From a checkpoint of a small mixture-of-experts model trained on Wikipedia: 29.7M parameters, 6 experts in each of 11 layers.
Below are experts of layer 6 (counted from 0) of a mixture-of-experts language model. Rows are named router (the router's row for the expert), gate (a neuron's input weights, with its number), up (a neuron's input weights, with its number), down (a neuron's output weights, with its number) and show model dimensions 0-191. Each number is 128 + 24 x the weight over its row's rms, rounded and kept within 0 to 255. Numbers have three digits each.
Before each expert's rows: "comes after" lists some tokens at least twice as common just before its tokens as in all text; "raises" lists some tokens whose logits its average output raises strongly, later layers aside. This comes from a sample of Wikipedia text that the model never trained on. Tokens count by the router's weight.

# expert 0
comes after: "\n", " 1", " 0", ")", " 2", " 3"
raises: " ", " the", " and", " in"
router:149147132127137124131168137124142134161072093151084128089120120130131126145116139141131094147129085115126127121123149098161120108146150151153136140150137161071122096096136080096170150139132129099127102152121161134165121115113122161148122137171117115107164107130104164138115066069117093140143099133145124141153111152154161108167143125142098151083142095173118118175101169124110079134102107132116133155138126143148087140119144116100122107083135135116126120139088100095116118176137122112141137118096144130118083178143170137150114113089135138132123152133126079155093142156145141138
gate2:131123120131070148087122139137121131145105125143131120139104150136099130122157106090119099123079134179115133160143117141151113148158120084129102151129108145144134156115169128167135181119101124178113132163089129110139112110129169152137133130084109125144116120169124105109137118149154153113110102107129129115122129128135130094111101134127134117165127147159158159075116117191092122149098111085155134159107134147118133125151166129156148096153145131132147131113150096073142098183145135130143147100129130072149134128175124106148155159138099139116153133179157157079117076128161126107
up2:156133129134124131137111135137105129154132088092109145140114136082154141121143162129104121108110069110117147085127130116134145138125119149147140112155096138139117140150120135128111125139121074132165079099077165149158132095133110139147125133163168109111129116082131128117121082126129117119125125150164138150119111116145119136128146096081110072096125135122106149077118135118115116149122057143109140153122123166100140193105122157130130142138127104101119133089092130100124140145124158096131078107156086078091129125134163117105107094121135199132064153109115129124121120130101129169
down2:097145109143101106143130145116153144103133157136169113168092104123126094099143159117122139146127144149120170126123118146132087140110156119132116133129109150102113140121127088150156078112154137129150096142141099119118130156124106084157143119104143096128177136077102145156126156104087172115128125145121082163095154162094125111099097140163152172138117078178124164153117125111126128099159115119184110134109140114104097096106101120120123091135120154147112101103171133109144092113131152165103104150134134152147100100152142120079094159078121147124157089145171140106130135125113115125
gate3:115121136139103103117120120136123105115171072084171162110147073106126162108140163137106144098120151105110087099163168143134143165127134106100111113134116071074119147098116133135101110157147085134155154156123105126135145115095139111140114130149114103158092175103115165098135090094152125163131125130114098154158147133166166118121133159092140145154154136132121104132117136133106108118169134109104125134115123117139092146142128149074148110083135164159115118133094146107139133143105135122146082121101128113126128095134153128143133186089101149141112161112123082119144082112157118108
up3:142125162144125108128110114176109127116138141146147126146150086186151115116152080169157148135123129136099165098128097088169126141140130101160108181113136099132108138129110137101155141122167142147118080105185155092139136135104143156086147119134140130153141124123094121146165129164136119154121138123082137104152131115126124126149148112097132102138097166158073136152115111109099107159084120125140152095109104140117129101110163143137116147175138120076093162128118110121139130116140123148111099134167090137156049107131172115157154138147122128125139121087095135152144138098127146133
down3:125131135100134145130098124144166124124103133114121125109143126134053106113127098098145126124103132123139121108141154162127146123127130123096163112124102168121123150149110097163115112174146156156102127092082157153091137140131116114132129163129153142163139089162169146150126104133122137109101130107154101060098097112124106090117141148112108104111162127130121105074109175125119154111079147105138082109130133127126150167100109137140095084147111117108127106121112118136130130149100138175102129179133167158133095099137137143141145104123171153103110175116090190076132134121148121127
gate4:159124175159147177128127117187126137121122111123104109094118134119095112115137142111104122117103130088099132133100144122121161105126121144123146109102178153124118126140151121084134103163130115137151197133145134097114133166181130124140095158091121139111080124158114146165149117131132195120170124116161127088103128118132155130138116142142143137126093128121143137146132144114116196167117145143183122125141136155133157119200114141140128095126126178155084120149140122121139112115145140166080145113113114147099131115101142091147139114131144140137126143110123097141077167113115088161
up4:141133137140116131131127128161166167088117145151147136126105129101139115108107154118155116126136121119150130123150110116109183103168093132138109139140136135086132137164128149188145154115139125135139127121166139122094128149135131128136137178139107124106115122143118090148138163121115141135130129152111098111147148130150124131096143149165118090124136176137126069139164153063119137068150111126148131166135116131120085137150164102139079124129103115099110168109122076125108164102174143144124140123123074099120131176132084097101128147165126116134113161165086118124141123173159196126
down4:062159133182143152111143147117112082116125116156110145165157146117134147125131114161074125145139145153104126130120131120124138173139123094119092135118142120113156130125112116071141112140156121123145141140141089125155123151139158144167124089136123100078150140150181164146143088175098146142112093160114111140101138117126132136171105100076126111110100119086161169135107099169133128167148132121107149177147159122118174147125102127135155092108122111156141116142117158101085155148147122122096142148122136147113118124106125121131106111114107167073149150122155105142154164095144129153
gate5:159136142135132131122112146135140118140097122165124139120083118130113168115128140106123152091110119169106172093124133145154134104127163108088157130102110151122146115163089165178099145154124080126133144082095128081128156102145135110113108144167162118087120140099135107123083108127119123095135156138136107109079139112154136105140143127141118055105124128164121126105111123130149120114100178156156138116138166096107133141144105118106088107113085192158101101136156141126115095157135131139135106122121111162086130114186060135127142112134146124096121146135101117111144099146110108137
up5:148154152118136114108171126135095132081136098130081138121141173130097073138086130104130153107117122140143126138179121140103157114111119169149078115131094124123137103097131113067115131116133141105102139117101143070116094149101127133117138155136115120080144136111103123150139121125129118140144113103119105170207135112121174090094157118109135144155109174119100139137127132121170133147148099123110128147110123189127112129101163182160156114133114097140128139121100104123125142103144103131140112126122131156111085153126117097094119136159102129103134118117167059131102133145135133165
down5:142133116122128108137086150125179103121108109152137110138085123110134161123141236101091140120130087176104139096149143115120124106122145157099148127120152121128119152170131176184118200164124100149161115101153118106115130149132132153125094141140109106094069106147123103125133116169125131109140106160119087093154127118130125159149157182132122118118109125139146149132106125152141158144142132164146126147126143091133158146144122126114112128135084157158131077126142115144156121124133146131151107104148086084125148076145138149112142123150127132100147142133089150114119127133132113164
gate6:167098103111141097150115127146137131122135106137119099133112114136117185124129114126122170109132136162116133160153113147130120088157169131114117165148128133135079134084134155147118131102135165129128144109161131067116100106116118141181099154122121137124143130129149140155106152127073110157132135150118141090158186103104074104162102121135058204159133114101131133120117173122126137143121139147131111095148129155172114145087145120121143105106132121107125176166071136112139132157133135119114136123132123162116133130083137126131158079155114122135122136092123132106149129183098138142
up6:124139128106109131094128159137117171092096132131132111150112146112129170170086133113138109143154143140123143160127107122141134195143135093152159083130154158132089130120156121114156113135058102131074143137119094122095145139105108138096119163159167110125157139136118135134152128152128105137141105134137123125135175127108137127135085078137147086128116143129133139134124154125133109157101136121110053090142187100138111140122111136126137134146130154160133138087144125113123157151155149143127091174188106139118091151106140147077151131184116165117150133094114135125111135142136148169
down6:100122116109110110087173122128119195087157141175139085139121098118052109137088108167129138126096163156109116144122103124106110109118136106121137094112123109144084127104113108115133148127117134122121126154136110110124127112101136144099122097148189132147117119114122148100178099161138141156165150141142108113109094114113144121157153109163114110145099112150132145101145178168146155115137148101143127172121139125159145157112114097140121090111141189114112111131122099133118145148144148099113128100150137136135108160116103167119177093151080148127124098148113135072111165121154114126
gate7:118125155138142129113137124132102150126119140148132160141107116147096177163139108125145080136144168168126125121157099148144134091142154102131055159159138127131091130113067150162143164098124133123138130151117180110128123119173137140101120120066072096108103108103154114132160127129094129184171160134121123103122158131112138154123143157179128124113146143134102162134125106125124116166147096117130125154130106129102113116100134156139128144119179095115101153149159105114151147145118138086119151168108189139105122141100142110125091087145121147145121119115152073144134109120102124118
up7:123165138119119134120117176123130113115119131093120126133101155128099128118121106149087128114136118127163162116066109129124131084104149119123120078102102143116069121127074138130110096126124169121069084129191115169117138120141138110114109097122123125152117104126116131088143083138107106097112139094145121130140130100118090111182131143105110156084112150143111116162134105104124102113088134142155094112131158086166115142120119151141101100140138107080153148113115106133121168072130151124126121133159182128142151157125096087142076157137116140121105154108118154119115095119146153114
down7:145132081135129151107115099091150110095093106085137101130121127110122183109177148120086095129105148144115118120112116119113138161136083138104149119105142109129130143089096132135126168133119086143134140160146104111143095162127151112136154121132116092137162128138093164124117172121101108144102146101096109146147100161123173108135174172146126171105080113147087104130115135121154140129107201123130109140143104139148133116160114091149120150143101121134135117137133107093051125122164111136116166098124149109150123148141163091124143132083114143125175140114119130175122104131149143114
gate8:154070144116146163146125075129071137096089170132116170136128129124164125109102147159107104132159130129116090087157135134128111096112135141144085127155168148161144142151169162142110083117169090120113107150104136126099144072091116104127099072097158139152133155134106080147118178166134143154095128152108146146130130121127148134125112130139123129154108106125117071137111126161133137126145131165146113169126143151141126120135109176137104131127100128096119123160150102128107169158154112152139107111181152119142140108109136090110117140128108135128157143156123176121100118128151129145
up8:161145169137120143150125115137138124121151097135083089174155089057133114124100096131120110115111110112072137119100134130144138153170133151134114132100085138138137099114093135130123182146112133156115105103125163113112128133134098145069076109092138105127088131174134138131087116142105136135115115125116128128153139144112117107116159094120091158153168091147151153129152094132076119100145166089099166118117137095147130169129161134131108155112127160088132093132093112125149107161109128138149135096140086096133130089120094122113132103128131126101090124109122139158142146157089105144
down8:091085158102123113100135122105158128134158136174144170091123152169154132146141196137151102118177146136143144126112116124114086132111167119126155191137142135135189145131161124126137140148127120141103145126131151131109124129114168136159089141111132144102159102101117107126101091171109133107188111134098120085153093113163120130150124135145143118123130111108120148146108106158095157131134131099137097147127132128147122189127147121191103100121188111122139141142089108090106111140116106136117122157103145131121158144139172117141141174131131121111143089105147118128119096169119160114
gate9:149111125094144155133116132127083107149092113093089118134094124113156120145106103127153132104113119133055131101106154180126135102142088147143132153164103136130103125158169109125148105159076117107181125127152127101121126139180173132143096164111171145151125131145153110146174116138113117136142146169144113163126083141103124131138151135133105121085126094093128100122122133100119111112131103129152123136124174126123112112138152099116145138160087154112128107167129121169172103134138114153104192156166143126176152124103105147107106129172118136118112089155115113114133100114114122165
up9:113093054110144114110110159111124145153141147158123164115154103119138120112166154156109164096115145163158125125120129143117122131143094143112091107063137121149126148091128098099128118110142077113110132148157108090160132114127134163164124149137141161140131123090146121151139094085116102123095127122107123084138162129125108132093146139121135131059090120129110154143144113130086139131150118128126132150121157136133114112150131090107106103128116160151101103093101193119129089115145099125116166144079154148178137130098138178132097133142128118109166107088119152116156146128175131120
down9:117151108120177152157073153110129136139114098108150131122104126171150114158106049142130113146150135148094139136167114151087104113106123141120103132111171119125117105178127107142102175133143159155147124143138138153110175101133116105072111132132145092110135137138130142109111119139116128112155115103184175150112121122105160154166120108111153121131147153128106166100148147165119111129106095090134176112152111145109137155106182158125135131079118147119118138122180110097129101147113105170112123123101123103123094143155104119098171106116137092150116131170100123111130119133115102114
gate10:129118076121128123125153143119157142155113126153146154126139103185103144098156157131119144107112074130115147171164128124142106101145081106167120099141129075188116134128138148146083125106133157079117137149106161092100086143141142118149124158153129148178114114122117179130124133123121136149094126088125138088138157111119143097112118145133124097117139122156143154142140150135155150075107106091101110105136109101125183129110133089084126133131182128134151133136141156151178111147170146142113095119155155133140171134142110103102144106142112164134138104098128113106081127137157132120
up10:128090124148127136159119164119134133102110103146134165117163126137099140139104186136112124112095137150101155134103142108158070128110141156089104117130101101151152100127132145146146105112122129170120151098141120129131097100157133048165099129133120107166116103112150122102136114149181093080152123184126113100117145133149130163140162134163118121145136155153108137175148098138155127098115118105195078104123108125131162104098144124121131109130125129116136108123104185122100134123109124132088084134146181134134151094098141111128155091147137129179144153121113135112118149119125106119
down10:126140141091115151113164144126160161099109141097125124112115125121147099126132073116131147140116149117121128117152114078144135119103154137135149127127140113058137162077128166124108137112144124117148139151138105155115157103118177112150116132129154127136125104106112163145096093108135097126123131105144111104123117135154083091120118121139139117119137097106101106142136192139106139131132114132130105122157124116103096157135149142102177142131132105144096070071122110124152130126173121069141134190206146115134136136117173129140130118144142146127169107101171178144099145156148099162
gate11:154190101089113093128142123117151150147094157123125140130117120091124129120123136116131089120167139148093110142108126099188127118144147061134105119129124140143115111109182139128157088132137119126148153164139144135121138173081113113113170106124118132090157127134119124152098105148151118111148121103153183120127088143147081118096109133145115111111141137113146129148138155101138167123147102091117098094122141097156114117112132114148138122181095123148122108160150107156090109120103114124157108122162145156088103158088100085107112156119102070132087133119162164128116103139171114125
up11:185095124077112136120102175168102125174122081171129072096157144120136132147143136111142161108153097136141169101109106092155111106114133141135125131119115144159137103149188138119143111159113107130091128149142175089127104127098137131133128118127112118118148132105116109090160120119144103117107093145116128134147156142118091147111113096127130120064128108131131144159110138097101134121133116129143110113077133115145128136105147144120142128131086147143149125136129155089104128133121062113109093167118136125193154087124088121108146113088176129100080119118110128176127124117112134151
down11:129132166111107120127136163117152145124156145133143105110103112143136134136136144089127117100140090174121120173183144111102108166121105191110137115195109106098092150083075151142118145138124178082143162093133104134120124127105161109192130111147102148094144157134116135101098150131123139128119107150096120151131132106142147091093132151126108102139123132189118079079122104127112120113157083135116128131097127104101091097094149129113099115128133139108134124121089135104154129145145128167117112117145120110154076151118139137126096136083110138093145126136136140154133119107124091162
gate12:149144091107134152137154116158145111110153101112144144084111137119110104109152140100116157125107122138093158153118163082140127114064146110109106155126100105162155169150081116132100114170128164154164124149146130084126072129149118131093105142162111143127151111112086160192117144109124154096153169124164146149156146096105120077148122166146156083097122130084133129111146145090121147134151165135108151130144140146136107129146124136082137130101106140101162124136083140131134151130132120147132165124139133157162146122104168118138119176113098097149124125106140134143127123169167119135
up12:105116126109152144106156149163123149154104126132194090117128131139101133129144149129113103136143094139126107144120115164142121124112145075099117098138131103160155121117137076125139102166151145130146135139120084140121120119121083143128128083109113116114110145099119139160113156164177090113150157097139151127111119131116128118139113160086133146093086149122068143129041129130147097150131143130130116143129089172116123095139099099143175102136120101135148150074130106127126131102116154141158125116125159125173139109151109099181121114084119078120089152136099120121138134092103150143
down12:146146182141103128115148142143132091118128095150138157114144158106106113119158157096100140137140161119065089152129114111117112124111132091148118159143143128140162106130108097169103140085143058163125126155125120099175124194121152123105136137137078147149087107113129150123097156132130115106136121150106119117102146109095138105122136172155111102108161144132128150131183143123149153125114104103121163115123106088139161139141108096115092176164138181133146133131101144128139119095143117146106102145146120166121117092179125177130146112111179135116123128109127133136123113134109150176
gate13:126130119149128083075120113076186102125122185124136150145141155101103142161134128139117138091127140095138093150117048116136116114115126105131106121135080157080119112125131093122137136116130128139093118139109107081133106155138129136148154108132118164124180127130122099096139112097127131124137124185089118147138143154161132131141146149136112122169136163113117158094156091156068127143119136147166099152156096113164111134151102124120096103160118180129110152145129135124126139130153124146129076132069139161144142118125113137139134133103162124122091170125135091122097172135123142148
up13:111119134143153161107140105148150118102092131102130097121155098132127109155056105180102146145138136106145122103132117136093136142123093161139100150159153084126110117199166118142128152133112129138102116166125152129154143186106112147129115139153102093172156114103101085105112148112128157153110153094115108117130145147138169156118095132151089165150104131164120129143116125139077141161138118124127169125177110110162141163107120156072108133101106111144145144144083100171149140104154131132129118095160128120126143141112127167062155131116142130127137105130138141108156118126124122112
down13:142121129127108141139127128142098126143125139090153145113139126134157145214195154121062156140093122134113130137130168141141130134138089081141068115130090147129110141160190135131168117126105123114109128156134137100113114156132145160132075107106117108119107115123129152120152157136129121114132111118127108140153128129139104163134084091110071139143131120122090110126106132198126103134142115166141142113130081152135116096112109106090109085112091145082153135110130115104127117117153099107152136145114101134106085114106150101134121169140070129137108143118173120124134138113106131107
gate14:092150114106117124142155086182109095137105115138083118120122135141163101140127194136133184157118141118126076142143130125124126132096104137086091061111126139098108108154145118147120136145107115099134119146117130160140090120140168162135144125138146178178137109119121104136133146116109091131138143147085102106152194118148151100097123155122200126111110147138131151138161150131139138134161125113126128138144154175162112175135129147138114131106150139130164107151159082129138120100089074176085120130174125118134123134154127126106131147124129107134138122143145136153098125150134144112
up14:137144150124124106154125143163087136122121158096067125164113122111143108129129138130129110152138111133116079114127146146168123108121114115109066098080159102111147071109088147155123107092111106122113090143112159101141114110136144115135159135138134132113125095103100166171089132103111131118061124151170161114140148125160139148133152149084152169106117145175110106142156126107134091137084089170123159180143141137149138167144118120115123103117112107159122118131122097102144125132114130163110112095132084124118151162141136125096132109135116100117153148175139116146152146105134169159
down14:146161138158095112113126173156104129120120102142188121098133122165119129138103094111091150156124123114092142120144116130119099160106126126137151080114095150116130138170150127116165183187138139126123120122123130167129141145083106131118162138133144114151118130117120124143167111105162132120169117124064100128089115129108145137133119132152146142140118148146096171100124125120066116124175168128148206101122109115098148144134098092138107109121120153123136086138106110117100118092124102095133105155101153084106125125158106097121139141165110116131099136120149121083141146100114171098
gate15:134120113168149106174135121112096148150161182109165164135129146123122152156111089131180114168134179130165117154079115102127067108111152102141139115140075141141128097091103119095124122139145130176150124132105130115150149111142159120135133135129151134132159120145115139163108088107122131116124124141120145130130113112095075150128101149169144103150146058093111174113154115070113147154149152119108081149113113110129087131132149138145117135141119152110127161191130113111128120069135133118106140127122111138123068116111152108105120109117130136118138128130164126102105131126088118137
up15:114131117119120152130139157130125109096142097155145163132166120103167157126145126101127124098113098204160144150134176123109132160136159115132129140120127115134145088103089131166127122106113127109155150150140125116122146102141117111124169127142172130134109092104091150111150132112102123136145142124125102134082127098086077106084156108081133103145161120121131101117160165125126152119162039112120146119146104133108140127109098170115166115127118119117151131154144154177130090150128099137094101118101107104082105152142130170157143143146103118142086099114134119085093099134118126096
down15:072121149146138130120146159113105145159127131135103127109125166166117114144119092103146119153121058116120161096154098168085129088139147135136130147109158147122138116161118091099147154117134097151122138146178112118136115110096093111121104121094159103107128084140150153119122163153172154125148105128126085149129113116107095080132118121110151131133141131119130167119088129167104125122087090128173148141118147129115132125150074109089110122084107123095142146107112143121104162151113118079155099145135146121157103131136105133157082117124147095185146156125127116154148083158121109101
gate16:148140116099155155127115145158153136133130120144118108125074156140126125111141153107080156101112104109096128171123133172128178133099146163116169112114091142099138157120113128113152101137090144116108154172169122139121112102113143144138156140134082113099074153149129098128126146099089147182132136108111135108100105109170129119173143100127141149130126129155144154117166149134100114151115139135121099139093097106087099133119149110114110085148121149148088129127169140102106127150163132120145144108163181125168139145108119084118151117139117108148100103080156086164170117096124106150
up16:080111135130109177089153081126114125103140126136150146144181141129161115124117115113141139174146101167110132152138131104091106060101137124150165118148151129132119139135134115181108156121124097121103163167134073138130118141165150109138140138122125092121150093145176177119161101130139103100132154097135144133107177119147099091095134146130123112123096088158095117124112143090125164142119158142112154093139121155124139104103129078177156151125147129125165121138142148138116086131130126128129160130099096094127139130079129103179159140101105128123102105107150122112133121146140170123
down16:182101109120134138118162129147186148134096134114127142144091075132147143141103129157123155132153163091159103144123121094122135122119077090105133093113098140139143108125123106159087105143138141104105107144102115132156137144136091095037116128108090166116105171096142120116106154149149114097096148116144135122169166154131106110138141105126089115121150155144112162108124145151181125126098149106112123128148148111132139161154183133105125111149146125131120151150104167154119125122110181140113112134110132183156149120125108086139110128144126099087149141129149126090127117135168111112
gate17:100132170135136081142131157108146075147188100100172121113131101154098168115134132100116113113134114184122152131129127138159113129148160146125165110137105155160135169172133132095154122163128121124116119113099122152086113159155157132146117127150120080111134131102118115108108093137147127104113134107098070183171151114117167128178119089134136108100114087130168086116130148108122113092112097125121123128140138161115099106112135114121098111115133119126084112102112109107143139094144129117146112136105168133106129157130146108127107099126120128161060114108135136131106152071163132124
up17:144103164175198120122130120081146120109120146129152101144107079111133151146101128131102129181154103134147136184130145113083140126139101135151151147136129147109123145119153098099159160097133141101148096121119120087123134121123180137128123110143144147122114094148146121107128143105098161162111129137112152141160154148114117110164111091126124138078148125112129140126124130158147141105073124115146131091146100137120151116128099151163114149108122104134141098166098098106117108124191142119186106125159152144105097146162183077113092137089126140120101151166099133121126130142152135090
down17:144140134108124110113100121099152114143114149110112129114158184133090121104093150119101101125150129131055215113130122111153135154144103147076083114171146098129129102135097143121129108131105152096096124142165119119156138130125095140127107147114146155145131143119124132121107132100118138105153144127188132132156114136097181106113153138118189125127146136136139143129131142150090149099142120162087136134132156084089146116137100083134162088162174134144151107086127140107129122099124128111122092134165080163112135107108144190109114128130152136133142108132130128109103159119162133146
gate18:111090160124134113164131141190133146074135086088124103103132153141164130111119147131125154141093144089084154111115111115097120113151126114161143140108111130089122159099101121098140125117093159116129133097076163115128114106135146125090136118135108131131134103095115125127122104164155139113145085100130096140113082121125139122142120162131077146127112111130181093134116141110135142157129133126161105121132116122130125140154142140099108166134124160108179119158082103154138150157140145167125122147123106142157151114082138115148126133073163088148114120150105122067068169133086114130
up18:110167144143137126117160134137145159111120127187098102138092132147109134136101112163134136135131130122130193167175174143191085094121144175121101154127115091177134109130147115099140120130152145145141145129148111150095154128141087145138097120139115123128111155142149145134152152110135143128133170098118127142115130146059105163126105108123116136090112099101126119173140140121105153091133109153118127147100116126138147145151119140175153139149163081208116127156158163101102129128129111153093128128138159144126097147127140101158133136160132161156127116110172150133122089158103126127
down18:147130148111138092127119113132109094139141128161116140145104145121108124133140149144107105114128080131164091106099088107145137152142102131106175064122170136125156128136121123109123091143100088149094094168128133127144117140143093116105130133103120111127134083156138134128127118066115129137134159119130147094125176146130143145175109104107111137094114121095104130103144143124148110134089193123090131145132071132083095130073145123100167129095161095107089135116158159104131150130113149084154146146101106130140164161129134175083096152139141139135162113113099151125137107111142144094
gate19:128118180133133129079099095188156119158195108141103121087151164102144142134107152116113116090086143145129140110146117132160127144148129178134147148086124116086127119090134128135142167144142123127109154124163145144136153160096135116115111195151131122121137154105182105126121147148119088168110077111131133125157116184109135124154108144141071163131090135134118132141145116145117114136135142155143144124130109142110144135168110162146166134150115087136115143128112158130112119084099092116146178123144164170135120125129122111111088098100157124097140158111137129125129115105166123106
up19:098140147162128153104144114093146118103119157128106130148117132143095158100122109106156133130149121121110113135128163103120129138140143102110166090198163138164149127105143161062131167117126128112160166120130134119144119135119114115134134131129123150061120105164124132106171155122122135135087144134165114133105128094136139072123128129152158130148143123124160123085108126164103146089143079095155171144152117139172155098118137114137123078130127105117128122155158091126118173169166150068139131107113124134118169146138137159073110124132124120111131116150143087135157086130110098096
down19:155151130131117114118074140119139137122139124154097164099122137119104138159122146122157110056148161128103103149121119110139122117141094139101101153152121164102090117095189079180116120127187110140105129087175122093136091150118143169131112132126140145112125156111091147140170116116149116171122051101114105147100117124138127140145125130111166097127119100116136062160106158131128113128135098143170122153107100176154128117148143106147136124143114137117129154124172095115145165133136126121104123118133125140191145125138126119137136092120136152115155135160112104140163098147131143105
gate20:132109139148129141162137154133143149103171138096103109109132156116117128146097114117138109069142094111124113085153097164109105146120157113117133139131120162125120109071118133117159104146152131163125076145132106145127108115132111141172123120122102132151172089079135166073106131125145124128126095164114122169146135134088134187131156126138128146147101111124113094152088116171137110179143135128169154146150127163112129084101137137090120093120152175167108085175155130093118111116135101173141088107099121140108128135133150144101118138172141126151101104139128130108083126106116129122
up20:101129122156163083074145137126161133154141127149163171150120107122121133130145090118174156163139111147088129135106147147127126161132128117119145099144144187132125134135111126117171097153111133141137165138155126137130117131154137125132157103094123090163090153124123148131086160101109148173117135142139109116123092104120100117123191157124118122080156141135091104144126116095151169096095144115121100120128117161146124142195117143176169124156114155106153143122129102100128136140149126122114132135113107065126113156134137129177102102152170169120112092133120128176084104114114129144
down20:110110114109099153121145142132117114147131144167133155138116140124136119117119153141141106158111098182087156104103120116119104118066106128141114097142076134153124181130135124154117112145093142160163145086177133128124124161134150158124115103155148106078116176128169136107134124101111136155173130111148135128133141147126149119115165054122152131183172157096103111145112110110171130106140105153137121148136155134137136115119143113114104119105091111119142127098090122120130142123144106116160123148131086108116110128158074096116150072152166148141117152121131173120142110141132069092
gate21:109122135166146104130145152149143124107114138109095170125117172131103102110140158108124131170155146139127122111146133114120159168106135131099111096114163128112127166123163156143159146172096101106127135124132140087121136101149117145145113111092127130086120110123098129102160123120104145194113101133145143140121136164119168162087079148166128141141150135118109112114109122145103189115117125077098126143129072131118092090123153099138139170136124140069148091132135115099129175188138139135126152143153120123131090100123182163105153154104139128147125164141145093110127139151117119170
up21:142159136113151149102120118126098176085123120117155130111095126147122109135096120126094160093171150144132127116067133103151139120139165137143170154076115157128113125146087115162143104142146178073119154108181110180104148080111111110145124152136140126124088114168119162140129146091134122124146131090069167117129128082111173107120124156171112146095130115112140124111094100139153167139126101136144138092108098097121168106099117131095132138112164153132148114131149125126150126140133149156137173134157132115141124123162142136155132116119112150113138126131115109135091074159117127165
down21:173157090108121114161129162132122152137179138097115102146110097102103131124149134136143121158138129090121141137121157157078140108131140129091142146172140137151126125121077155119149137128117108100134155125122150125115114135115106097121182129085158141131123128123113112100129094133121113165140162137104174113146121097172135158148090173110128159116128104104081144138168121147122130106158188108116143139172122165131081106116116143153126160140154151166096121102165123139149091182151139101160141092117133140140120145102143160128148099159148063136157135154164138138130090108147144104
gate22:115130113118128095109119104084127095120159133147146122115132085119118128110089148121157151173114121116104076139126103160112141127143112122163135129119119126101144131150087162145105169112119149122095137140112149110136101164085160187125153121131144113115139144121150135159074087158153102120116171122141171112143173124155126147151086130145112113110164131151139122134155130179146084155118069113118127120125108154089087080115105112126099129124104126098117133098112122125122134132150132136117092124172100122093121186146138160120148095119155153102125146185080101100105135146121102101
up22:106134142089119105107113138107118111126110139064100085109181151138137113156161121126119107110142088113130073130098148096112073163098106169060137134120166108120151114111120122133083085149125120155119158117099102118149142106137098105136130098131118165114128102107086148095130149121099146152143124132103117098142123102153128120100126096130122151135101117135173142135127144120135182154128183115154100136097143102144173145174134060107117129151117141140112117154099143132146120123127152105123114124095105104158140142144133133136105148152097133164108153108188109094133139118123099118
down22:179134145136130128153074115141163129144075120150127135115138118105168147072147120137157137170157109111100126168122130153157157111143139096148095147102118098130140134103090098141137127103115110127155130112141178178175096104158149164145086141134127098156144098147084156106105124143128109099112117099115166106137122176125158109128113124116101122135127121134130128126123136091113114188121168149163119148125099137181106106147145165105139155148131125088140127101149131101145155133144143083142157127104101139165084155106123087165147132123151144100121116151110128115114164168101144125
gate23:080082193150180136122125174140133148139181115113136135136140135130142123151137132112104133142141095146104104129153128163121106105136144146101125127128095126160100160155115108115119100104120094129132091124147122122095131097152126130119112136087148107159141106172115173117111116126164148101107157137100139122134148123176129140181153098101088123122110104128148087109124144101134149143104166132132146167156109119131119146067148184139139094104122149173139129116174087114130115111094159104096122123101112086092115159170174147093141105148148140102124127094110114166131127129115137122
up23:103144118135137148123070131155102139139139145110125147144130113096114130134132135103083119105110118150142173109131133164129127120147171129137129157097148123149134108116144099172141131161137130121118131129159119180151137148166129141125127102127141164133134121134126131152092131110148114150156096123158152129115112116111104104146107156129118145153140116142098144109125114153126188140200154102072131123119172131114162136162138136110085185167103131131107149153142172153149125103180080102149092173134195112149124147150096137165121148157159150138131183096123086097125120104104141149
down23:122163159122137108111124114110100142097130128161128121125112144110122115122121121099129090138121137174173102109123149146147155140099135153104144115169193085120111112126160091095151121112150091130135138132095119136107164130104113136094119095176115102138150146164139163147135109169173146149089109123109114178191125111116168135127122124161126147087095110133084140128092127112117157129135112139133174099199129088154147146129093131161116160108125111062132147156149101102166146135124108147103142129140140114125138096134141140179111107143098139145103141148112101133122093124128125092
gate24:135154110127141163140149095130154103175111097172131130148138145150134139096165123179120129133149154119119122149082111131134115095090138149176167124144103141103116100144126125163153104137143080113117117156110128101167103145107095132130160160145131134128143118116142128166121116103162162114130152124160145138129114160186091142168150135099114087106153120121101158122159123139148134108118172105081137134096127190147187147135129132153102139132139104137093136185138150104086118140106091106161124100139131117144109121118153089102132161080130146156125164143123116127104135119164104096
up24:156115129107132142102127074118112117131110124169138100144172134154129116123092129129145131152135154120091136136159100119130114084125143212180115152119109166174112119180104095142183102148101133131134092124114151097122116164121079121131156151133170114120128120123126110140121146092153208100151100122085125127116156110176101118117165138136128110127096134095125129099108130132168152127142160154130142137112117106158143158114077132118131112128158119131118138166144174123100112148094089095143156145144101126108120161114155127145112114151141148142152141087114117123097142151151118114
down24:113133163131175151125129121156156139116135108107140091147108154110183116120145124109147140095130126103135113120139171117078139124122166109132133116106138107178160132127127126157078126136147063121117150132156119125137104110112136159106115134152148104139153161164172118124128153137098112145089113125093178130098112136099159144104086145145136127179162142112136178125129117134138136096122117150145141137105118153139105136107184146150095101141185074123110139091123130138134119151134122118138139151164090113165161116140105142179104144107122105095138127110091141089142120139189123079
gate25:115153157126141104144180153114148129147154125145093091139163101107146153082117163145088175132123130166094134160140136158111116101122170082125156133113118124084092109160101143143137137061124150094099150145146113183105124115092144131126138162135152141153123101115138132153126128147120134083136149102135068076122105119134144117131106124161138090134132112111098130144094133127100102141110160110112113101136156117124130087163130131129121163124145133112104099073113165095125172129139124102161143104110142138109145096123168075118124135118142132171071126123121148129120131109155161129
up25:116088128160158121130130114093144112165132128131137141084139108109120145143146124102130092130110136136153070156123132140137133114134154134107141097083155136151159099126104141100097124113127146085171081155119101165085135121093110097109098150122170131155132086146163138143152097116159145141143122121147123176134075134096115134141084122106151158091153131127140108101147125118125134161117124112153147141118125094150100200155133135179168159153100111147128142106105125144115142110076078159125115105105124138144127160119140078146152106163106115120116189102158144118120133109109124133
down25:126110115149132151150099140136106097130118131131172154143112119130118152180105185111114092156091173075153135093111123100145131140124139144105135128154133091140150138139165103173109108129123135109185165115109145089187153133108101102106081112145115120117115092113075132112145146078098142162152124114186133173136155116122134162125131133126158148099099103130138088112101154122158112130084133119140103092092125172117156097155134146114091184152105165141095079138136086142126108121138117119138132144142123130116128084125126116136140125132130155120145124140114120134101144108142153115